{"activation": "clamped_swiglu", "moe_layers": [0, 2, 4, 6], "init_std_router": 0.0343, "norm": "rmsnorm", "qk_norm": false, "init_std_o": 0.00566, "beta1": 0.9, "batch_tokens": 131072}
Below are experts of layer 4 (counted from 0) of a mixture-of-experts language model. Rows are named router (the router's row for the expert) and show model dimensions 0-127. Each number is 200 + 40 x the weight over its row's rms, rounded and kept within 0 to 999.
After each expert's rows: a language model's description of what the expert responds to. This comes from a sample of Wikipedia text that the model never trained on.

# expert 9
router,257,206,230,175,219,238,165,194,200,129,204,200,188,195,155,215,261,216,167,220,223,231,207,238,171,234,202,245,226,229,167,231,181,247,177,157,194,220,235,257,268,165,146,254,129,161,123,197,251,210,120,140,228,105,184,177,240,194,186,181,232,159,212,217,210,200,189,207,183,237,183,199,211,168,191,215,256,166,213,126,187,134,161,204,181,248,167,193,202,293,188,170,260,199,103,263,185,213,235,241,213,209,204,221,168,168,178,267,148,163,202,132,261,224,142,98,232,179,189,169,230,192,236,173,144,239,220,260
It responds to: Final pieces of surnames and place names (Earn-hard-t, Ous-man-e, Skopin-sky), common first names like George, John, military units, and the word for.

# expert 2
router,183,152,292,159,206,242,229,185,149,113,175,188,240,184,164,180,242,214,113,260,176,242,219,196,246,206,182,195,222,205,211,210,240,215,150,142,180,271,169,224,201,212,191,289,174,237,230,184,260,163,253,212,237,132,142,291,261,259,219,249,153,221,248,239,211,191,177,151,208,224,232,252,202,117,189,160,150,202,235,150,183,182,232,216,208,196,230,180,204,250,236,153,250,246,185,244,202,193,273,221,157,230,150,257,243,168,266,213,207,154,208,199,163,132,296,199,199,158,132,267,223,183,170,241,179,226,140,206
It responds to: Single digits inside numbers, dates and table scores, plus UTF-8 byte pieces of Chinese/Japanese text and adverbs like not, well, just.

# expert 31
router,174,277,216,198,152,209,207,235,198,146,175,255,150,198,192,226,188,227,213,170,112,159,265,205,199,182,248,194,191,226,232,214,211,199,170,175,218,159,179,238,219,203,121,171,192,180,155,219,227,186,157,158,207,126,288,190,206,218,216,225,151,191,246,179,197,198,171,144,191,186,207,258,270,164,223,161,160,108,205,197,232,188,146,192,194,170,206,123,182,163,248,177,240,208,222,243,198,120,195,173,240,216,169,188,141,177,175,217,216,160,174,219,168,188,252,227,158,161,170,219,121,260,155,226,203,262,201,208
It responds to: Common function words the, a, his, their, its and forms of be (was, is, were) in ordinary running prose.

# expert 21
router,219,161,211,247,214,151,141,304,174,127,194,206,250,187,141,207,204,234,193,188,125,207,199,129,226,230,189,230,189,155,136,201,206,176,133,172,281,189,153,249,163,248,181,151,204,160,196,193,219,219,150,155,169,86,308,187,180,215,170,228,247,201,220,215,217,152,206,136,143,224,200,202,220,166,211,171,140,201,194,215,156,243,197,199,202,190,184,232,181,214,206,198,224,285,251,203,279,154,228,188,221,226,245,196,212,279,226,225,177,147,152,209,178,178,244,184,150,186,187,181,212,226,174,223,122,217,188,255
It responds to: Column separator pipes in stats and results tables, zeros within figures, semicolons in number lists, and words like It, million, percent.

# expert 19
router,188,162,255,203,141,158,265,251,222,179,152,200,205,107,210,230,225,203,147,195,167,199,228,201,167,262,268,212,163,207,184,196,262,191,147,190,112,217,123,235,233,236,239,187,102,127,174,164,242,166,290,173,188,176,162,197,102,203,221,241,166,193,184,221,213,241,192,188,211,136,202,130,201,134,171,198,195,118,147,165,178,250,179,206,196,230,226,178,184,225,177,214,311,245,206,225,212,176,214,227,225,254,197,240,128,184,232,286,224,225,162,254,208,224,203,273,174,219,260,207,284,199,171,194,206,124,129,191
It responds to: The words and, or, on, &, commas joining lists of names, and colons after infobox labels like Formula: or Media type:.

# expert 17
router,189,212,201,178,226,186,239,195,192,196,224,227,300,201,138,171,170,249,159,166,199,223,168,184,163,199,227,254,187,239,195,232,219,191,178,238,190,238,202,204,214,221,167,203,169,265,139,180,201,176,219,183,206,142,94,236,211,167,194,156,177,149,216,213,227,190,104,140,242,232,219,246,208,188,194,206,228,168,153,205,223,150,185,203,163,169,167,185,122,207,190,252,229,195,216,248,263,223,207,287,255,224,235,237,159,212,153,198,173,175,172,134,207,257,209,155,222,213,179,206,204,218,132,336,216,157,168,262
It responds to: Sentence-final periods and clause connectors such as which, when, but, that, who in narrative and descriptive prose.

# expert 25
router,259,234,211,256,231,142,281,187,231,182,202,284,159,189,214,240,201,241,186,156,194,160,232,220,161,158,255,173,206,217,253,153,229,178,199,173,182,194,237,167,199,258,135,225,174,159,198,240,232,241,222,146,178,238,201,149,217,166,247,208,161,180,164,252,201,274,166,178,202,197,185,180,160,167,235,193,237,173,165,141,226,227,115,247,172,230,222,153,242,205,146,246,245,215,181,284,183,164,226,184,320,188,231,255,173,170,216,174,126,225,146,172,197,187,191,240,209,213,205,247,242,192,195,136,189,263,196,169
It responds to: The == opening section headings after a blank line, the word in and During/within, and capital initials like A, S, O.

# expert 6
router,210,141,160,211,213,162,172,195,192,179,178,228,187,182,181,189,199,225,182,198,213,207,285,234,234,196,223,243,144,127,206,232,276,204,250,179,183,178,179,287,220,117,173,181,94,115,222,173,208,155,134,211,228,218,238,224,224,213,198,171,201,88,248,205,186,132,204,204,256,242,244,195,242,155,181,191,235,207,205,158,164,183,246,225,174,218,223,143,161,262,189,122,281,223,210,151,298,128,209,229,165,242,185,227,262,187,227,284,187,185,232,152,227,240,226,218,225,189,156,245,249,202,226,242,196,206,153,194
It responds to: Middle pieces of foreign personal and place names (Pat-i-ence, Bresh-na, Tit-mus) and inner digits of years like 1948, 2019.

# expert 16
router,172,254,267,204,246,207,192,216,226,211,208,210,215,164,192,142,140,267,182,166,193,215,243,169,247,183,259,165,186,253,196,133,238,155,183,186,150,205,220,286,196,191,207,208,188,199,238,199,197,208,241,229,225,198,272,252,204,137,289,139,217,206,233,286,219,147,159,160,255,244,245,243,188,207,153,169,193,207,221,152,244,145,224,133,229,154,236,192,189,255,236,172,203,209,144,212,159,185,204,292,241,174,176,187,265,233,187,161,211,213,138,187,198,181,186,161,196,217,172,181,259,220,188,223,191,236,133,209
It responds to: Letters and pieces inside database identifiers, chemical formulas, LaTeX and coordinates, such as PubChem, InChI, EC numbers, {\partial.

# expert 28
router,171,192,213,241,229,173,171,180,202,220,206,190,253,189,140,130,204,201,303,229,219,259,227,237,267,184,225,237,153,147,95,272,288,222,123,201,144,218,256,243,171,203,128,290,202,131,197,195,163,184,206,219,135,153,224,196,241,234,212,187,197,227,114,189,263,241,139,201,223,254,205,175,157,216,170,127,186,226,201,250,204,215,164,209,238,180,251,158,208,182,197,215,193,253,178,200,255,269,229,246,287,189,135,213,229,211,227,208,179,154,201,189,207,217,242,315,185,152,201,246,217,220,234,239,187,294,236,200
It responds to: Modal verbs can, will, may, could, not, prefixes un, ex, and word-start pieces like cen-sored, fun-n-el, Western.

# expert 8
router,203,187,122,157,209,241,216,142,220,150,123,278,223,126,259,178,127,160,192,209,124,169,169,223,189,168,267,240,174,249,155,213,219,195,198,239,173,213,157,166,265,199,200,162,149,194,203,162,187,146,208,187,306,151,213,132,184,231,216,231,223,227,143,223,249,257,178,140,216,161,172,233,191,190,214,159,155,137,181,190,237,134,207,195,166,176,231,227,207,229,121,204,236,224,100,223,232,228,171,214,210,228,211,191,101,234,256,151,151,151,238,151,291,214,228,212,240,218,171,210,132,207,112,158,152,226,182,200
It responds to: Spaces before numbers or names and verb stems after subjects or to, such as serve, need, runs, divorce(d), plus name-internal fragments.

# expert 0
router,194,182,184,259,186,181,225,161,206,200,248,194,257,153,202,152,247,175,176,155,207,154,276,232,240,267,243,228,197,231,122,260,224,181,198,168,140,216,171,225,165,238,177,203,208,176,239,182,234,142,202,252,216,174,200,193,209,190,202,234,164,194,173,197,246,147,111,223,223,203,155,271,132,189,173,142,145,209,217,189,236,168,223,190,137,206,197,182,223,200,188,224,187,230,186,208,180,212,198,191,257,308,182,269,158,241,219,124,154,215,241,152,185,188,262,221,210,188,175,279,219,244,105,162,153,240,157,295
It responds to: First digit of numbers like years, table ranks and stats (2011, 16, 27), plus subject pronouns he, she, they and verbs go, went.

# expert 27
router,216,126,252,228,240,196,274,161,188,135,204,293,164,174,235,213,168,290,234,197,145,258,268,234,145,158,219,219,233,191,191,230,213,189,187,162,159,154,189,225,204,241,298,189,156,248,221,214,215,179,166,136,203,179,215,190,205,203,230,191,190,274,199,212,215,176,159,265,226,234,159,221,170,149,111,235,241,219,165,239,139,197,147,146,177,189,231,204,133,303,166,179,225,190,194,324,262,186,237,183,224,226,219,239,167,155,163,250,194,158,181,176,220,225,216,228,201,277,148,170,233,254,219,240,202,183,195,176
It responds to: Endings of Slavic, Spanish and Latin names (Católic-a, Reprezentac-ja, -ić, -ova, -idae), plus the words to and would.

# expert 20
router,207,191,169,164,217,220,136,163,179,108,216,224,139,153,167,222,181,206,206,205,154,164,207,184,241,217,264,211,220,291,213,249,155,203,176,165,249,189,174,218,227,224,270,228,169,192,165,197,222,178,176,225,179,157,239,223,182,204,234,268,226,192,154,231,177,274,147,210,153,244,234,199,135,169,185,170,208,181,183,201,220,217,159,203,207,202,135,209,108,194,202,185,240,165,217,206,235,108,169,201,198,185,213,167,214,174,194,232,198,220,147,161,288,244,219,194,201,164,181,262,181,201,239,273,205,222,124,207
It responds to: Table pipes, section heading markers ==, month names in dates, and taxonomy box fields like Phylum, Domain in species infoboxes.

# expert 29
router,237,189,156,238,198,204,156,155,163,189,155,254,266,204,217,145,192,139,139,222,154,140,221,217,229,231,241,226,208,234,153,221,197,197,221,230,239,181,165,255,299,256,190,183,181,143,167,129,177,210,222,143,211,187,214,166,232,241,182,233,178,216,180,139,244,280,124,177,190,260,251,243,180,198,149,196,183,217,266,190,271,199,184,185,186,155,205,148,231,213,137,208,213,214,163,232,210,124,211,191,239,220,283,202,197,216,138,198,162,154,141,198,235,182,209,189,210,216,183,205,205,235,230,209,197,242,169,247
It responds to: Sports context words such as record, season, won, ordinals like sixth, player positions DF/MF and country codes AUS, FRA.

# expert 30
router,207,194,249,108,244,190,157,124,138,157,285,200,284,186,189,240,159,249,216,238,137,254,241,211,203,232,221,194,156,261,220,201,222,226,211,182,188,202,198,201,288,243,206,172,199,228,201,236,165,220,143,306,125,122,275,233,219,171,227,156,233,219,177,254,275,246,263,185,249,256,187,226,158,209,142,170,177,246,218,181,224,219,143,175,212,263,221,233,196,275,234,175,174,280,202,269,249,190,204,178,250,289,201,200,188,256,190,192,234,183,209,184,219,186,167,221,236,219,185,164,217,171,176,215,183,281,187,250
It responds to: Apostrophes in possessives and short two-letter syllables inside names (Cal-ho-un, To-to-ko, Au-burn), plus after, before, up.

# expert 26
router,218,238,268,219,205,210,222,274,201,203,249,196,240,187,233,208,244,170,257,194,174,166,186,155,172,206,223,203,90,155,161,161,225,223,159,128,147,220,162,221,199,214,183,100,196,101,248,125,198,252,214,206,258,151,157,178,241,208,197,212,135,212,201,158,142,182,89,203,231,222,232,185,228,213,159,180,275,199,168,231,138,207,187,221,145,310,226,220,195,292,176,285,150,229,200,277,189,211,205,200,212,212,169,168,198,213,212,209,115,240,195,139,241,207,194,212,200,237,219,277,214,246,214,212,189,277,214,224
It responds to: The preposition of in phrases like age of, Legion of, Spring of, plus suffixes -ing, -ist, -tic, -ism.

# expert 23
router,193,202,172,136,203,232,177,157,195,174,235,177,126,200,158,149,144,250,219,244,232,243,265,164,225,223,223,244,192,193,186,271,159,244,181,131,132,257,166,236,232,191,212,204,220,191,198,193,163,231,228,243,207,183,235,249,204,206,241,219,258,212,199,170,169,201,132,173,196,316,174,179,195,229,171,140,221,128,247,227,203,162,169,242,165,203,197,263,184,219,152,251,217,187,122,236,187,116,186,238,217,238,214,209,176,218,184,191,180,125,291,208,201,172,180,224,165,211,199,237,202,238,181,224,125,282,209,194
It responds to: Past-tense suffixes -ed, -ated, -ized, auxiliaries had/has/have, and the 9 or 8 in years like 1986.

# expert 3
router,238,237,153,188,259,161,246,209,171,269,219,184,188,234,172,171,152,275,137,227,160,249,249,154,164,218,283,202,158,215,170,289,166,167,161,175,193,172,208,217,261,226,188,207,114,197,182,174,168,210,169,192,252,180,204,234,204,207,240,193,230,145,181,215,187,243,173,233,171,191,143,228,168,186,135,135,176,186,229,123,261,200,168,211,202,185,213,175,190,192,200,199,279,235,246,264,236,157,166,243,206,199,219,194,142,194,250,217,205,169,161,181,176,200,207,223,233,162,105,199,190,218,229,208,290,182,192,198
It responds to: Plural suffix pieces like s, ers, ions, ities, ations ending nouns (students, arrangements), and commas closing a phrase mid-sentence.

# expert 11
router,129,214,228,274,239,239,79,148,210,237,153,203,200,201,104,124,186,181,154,248,175,220,140,248,199,211,227,224,227,186,227,196,206,224,171,251,194,205,223,212,162,247,146,174,128,221,168,232,73,187,194,116,121,240,151,217,202,265,165,200,228,263,167,209,221,186,284,187,149,209,180,259,182,189,134,149,201,156,215,205,198,178,220,145,181,190,221,229,197,285,161,184,280,171,163,255,255,103,211,206,240,223,238,159,186,271,230,250,129,159,120,118,257,160,253,326,238,211,162,281,207,271,131,224,236,201,192,240
It responds to: Opening parentheses before units or clarifications, like acres (89.92, and consonant fragments inside words or names, such as sus-p-icious, distur-b-ed.

# expert 18
router,140,179,161,185,242,235,236,196,162,181,151,283,132,205,206,154,157,158,219,157,212,180,236,176,234,135,267,207,212,206,184,249,258,263,135,222,198,152,221,220,178,173,191,202,181,178,202,198,203,145,205,137,272,235,163,164,145,197,202,271,230,155,201,215,218,241,224,149,233,265,102,209,204,151,237,167,175,168,186,192,160,208,233,220,203,250,189,212,156,217,193,197,213,259,158,226,171,196,189,230,190,217,230,226,182,271,244,230,146,222,213,161,199,203,230,225,195,179,271,174,221,227,129,186,162,182,167,251
It responds to: Bare space token, mostly in table cells after a pipe or semicolon, before numbers or dashes, e.g. | 15 feet, | 8.

# expert 7
router,230,203,256,226,221,178,216,220,234,200,243,255,229,159,249,166,199,234,156,225,119,194,202,155,192,216,166,266,196,223,224,223,293,143,248,170,229,202,223,229,182,236,179,113,224,232,127,178,153,216,245,236,228,224,156,292,201,189,313,205,208,196,212,206,221,264,172,233,227,236,221,209,163,130,155,188,186,150,157,140,200,223,212,239,189,232,202,252,210,221,242,168,200,240,197,174,212,202,280,196,282,253,252,126,124,210,295,227,175,175,217,188,244,194,237,198,213,161,215,156,119,117,188,226,188,171,210,258
It responds to: Line breaks ending infobox lines, table rows and paragraphs, plus hyphens in ranges like 1991-2020 and prefixes such as co, super, post.

# expert 15
router,259,222,205,238,206,191,212,193,192,208,228,255,153,166,186,117,180,179,197,146,274,205,268,190,253,255,168,169,188,184,216,192,263,191,149,187,240,281,130,202,199,236,164,198,157,132,176,149,209,231,163,253,219,121,176,220,117,90,237,244,230,197,119,218,234,216,166,289,251,240,272,140,247,189,210,200,212,240,223,166,196,187,224,186,213,199,209,179,182,250,199,211,234,198,248,241,242,162,154,222,264,166,190,261,175,232,250,233,117,183,177,185,207,169,162,178,245,170,168,232,172,174,166,258,272,213,131,248
It responds to: Prepositions like by, with, at, under, during, opening quote marks, and middle syllables of surnames (D-y-lan, Sy-ke-s, J-ack-son).

# expert 5
router,194,172,224,246,183,168,247,267,261,217,147,157,270,164,216,110,206,173,175,195,180,195,215,199,190,277,222,217,134,197,235,204,191,246,209,147,158,237,194,189,281,193,231,167,31,208,175,229,181,140,208,188,183,169,106,194,195,161,201,164,223,234,156,208,271,207,156,199,201,197,207,161,188,143,197,208,162,211,189,168,203,220,232,211,248,238,198,136,182,258,143,198,272,237,200,245,247,228,268,188,213,198,323,174,143,163,255,243,205,276,219,127,166,164,231,237,246,187,197,189,158,211,182,186,173,263,222,246
It responds to: Commas, pipes, parentheses, semicolons and dashes separating place names, dates, table cells and list items, e.g. Tyler, Texas; Ontario, K2J.

# expert 12
router,163,205,239,285,206,247,223,196,166,182,228,178,210,148,140,175,239,207,151,204,140,157,150,180,297,155,277,189,155,209,99,188,209,202,221,157,176,189,203,143,297,250,167,212,174,211,157,243,239,123,177,132,240,83,231,208,200,208,181,209,191,164,151,200,272,129,193,174,164,236,173,168,138,150,108,206,235,266,228,207,227,150,149,231,217,161,162,215,202,267,148,182,234,168,144,202,210,135,176,195,261,189,204,187,198,270,188,250,146,133,195,220,181,169,175,188,155,165,223,256,218,230,236,240,152,209,196,258
It responds to: Country and nationality words after in, the or a comma, such as States, York, German, British, Hungarian, plus some capitalized table names.

# expert 1
router,207,159,190,173,248,183,184,195,204,145,240,172,280,237,116,234,208,217,144,155,235,207,210,210,231,142,230,240,166,150,236,225,253,139,116,136,185,216,163,223,198,147,254,203,146,258,193,182,218,164,178,178,240,169,210,245,182,173,157,227,232,224,251,173,176,214,175,298,132,229,255,206,174,136,201,192,174,185,227,141,182,198,234,215,169,202,185,181,162,192,242,211,221,289,197,209,241,114,157,197,159,212,263,223,278,269,204,247,190,184,164,194,222,211,248,180,251,209,139,125,194,183,187,264,151,181,216,266
It responds to: Connective words like as, also, then, than, both, and counting words like two, first, seven, plus mid-word pieces such as Contempo-ra-ry.

# expert 24
router,250,198,189,205,249,156,223,171,137,181,245,268,194,127,153,168,139,233,257,206,168,261,179,174,187,217,182,201,209,173,170,306,274,176,187,130,194,260,169,266,228,217,204,202,218,213,225,182,195,255,213,216,202,207,158,210,205,187,203,264,199,223,153,212,197,197,195,188,195,199,215,204,175,232,190,235,172,154,211,220,193,105,176,123,155,164,182,145,207,178,186,156,203,201,237,249,224,146,234,225,217,278,196,278,182,157,225,188,215,171,220,205,196,192,205,105,251,156,238,204,246,267,165,197,169,285,224,235
It responds to: Later digits inside multi-digit numbers such as densities, scores, times, and reference numbers, e.g. 142.3, 555, 2:29.55, 73'.

# expert 14
router,183,184,195,231,248,202,208,123,177,221,219,158,282,208,157,172,232,211,156,245,150,207,166,172,218,215,267,245,164,180,140,253,225,167,147,200,214,229,271,169,278,185,194,127,205,154,218,196,129,174,174,201,122,129,246,245,175,215,222,182,228,161,78,201,224,226,209,175,191,267,284,229,167,197,199,129,145,206,230,191,190,191,155,246,268,173,185,229,152,149,176,223,258,245,195,156,255,150,222,242,247,220,206,190,161,190,210,208,193,189,213,178,224,237,244,230,228,212,201,192,193,256,203,192,167,179,115,244
It responds to: Nouns naming works, institutions or events after the/his, such as film, album, series, School, Games, and acronym pieces like WMATA.

# expert 13
router,168,177,169,255,224,158,215,237,182,140,193,222,250,214,170,193,180,229,224,231,157,196,169,238,215,241,158,235,152,217,233,275,229,215,178,169,223,252,216,197,241,203,154,90,160,166,168,217,250,218,194,171,246,180,259,305,252,121,199,251,234,213,229,192,177,150,158,189,171,250,193,151,227,213,188,196,222,210,171,189,188,267,242,212,199,174,238,203,217,260,215,98,174,243,171,254,227,124,148,265,194,247,179,234,137,245,208,145,177,168,116,242,220,222,225,165,129,213,213,191,192,265,164,212,272,220,190,145
It responds to: Nouns naming infobox fields (Mission type, Attack type, capacity), units and symbols like km, $, °, ′, and a, no.

# expert 22
router,122,271,294,227,180,188,195,180,208,201,274,180,207,143,146,135,118,154,227,179,136,156,155,218,131,192,167,245,152,223,204,119,206,175,191,99,197,187,230,299,271,247,153,219,140,174,219,211,223,159,211,229,249,249,248,159,203,203,233,237,157,174,202,209,227,204,227,210,185,124,195,232,197,180,115,198,230,201,165,147,163,184,177,224,198,187,265,179,250,146,214,137,189,249,186,271,255,137,211,320,244,265,181,233,242,133,199,237,194,197,203,265,223,153,142,158,107,202,147,194,276,234,146,194,217,270,93,232
It responds to: Periods and pipes inside numeric sports or climate tables, units like lb, cm, mm, and word pieces such as R-el-ated, Bo-che-t.

# expert 4
router,215,227,165,149,221,199,207,250,308,186,191,235,242,195,183,169,221,167,200,275,141,222,229,174,183,210,181,238,185,194,147,271,243,197,201,228,213,223,217,166,202,180,219,176,141,241,201,206,206,189,106,163,187,180,215,224,211,241,271,202,251,188,184,233,291,247,227,261,191,221,139,175,146,161,210,182,172,165,178,196,152,251,208,182,193,207,211,173,103,260,117,242,217,203,171,209,155,159,207,161,151,157,236,193,154,239,232,221,250,247,216,98,160,229,231,191,263,222,190,204,170,224,214,186,184,227,242,232
It responds to: Final digits of years (199-3, 202-5), closing parentheses and quotes ending titles, and word-final suffixes like -ation, -ity.

# expert 10
router,177,214,186,214,210,239,160,123,215,202,207,280,182,247,183,144,186,241,129,225,139,143,171,241,261,179,186,186,164,229,185,236,267,253,165,118,171,178,150,187,246,260,127,238,199,164,224,204,247,236,164,257,178,199,186,227,186,193,204,171,143,236,304,203,241,243,131,127,180,149,243,139,232,258,180,155,217,153,189,189,183,120,192,230,195,225,214,144,189,222,262,190,217,249,149,172,266,195,243,296,226,169,220,157,232,241,244,212,197,223,209,112,211,235,230,241,200,237,253,218,227,216,138,204,157,169,147,174
It responds to: Dashes opening infobox list items (- In office, - Type:), plus relational words like from, into, between, including, located, than.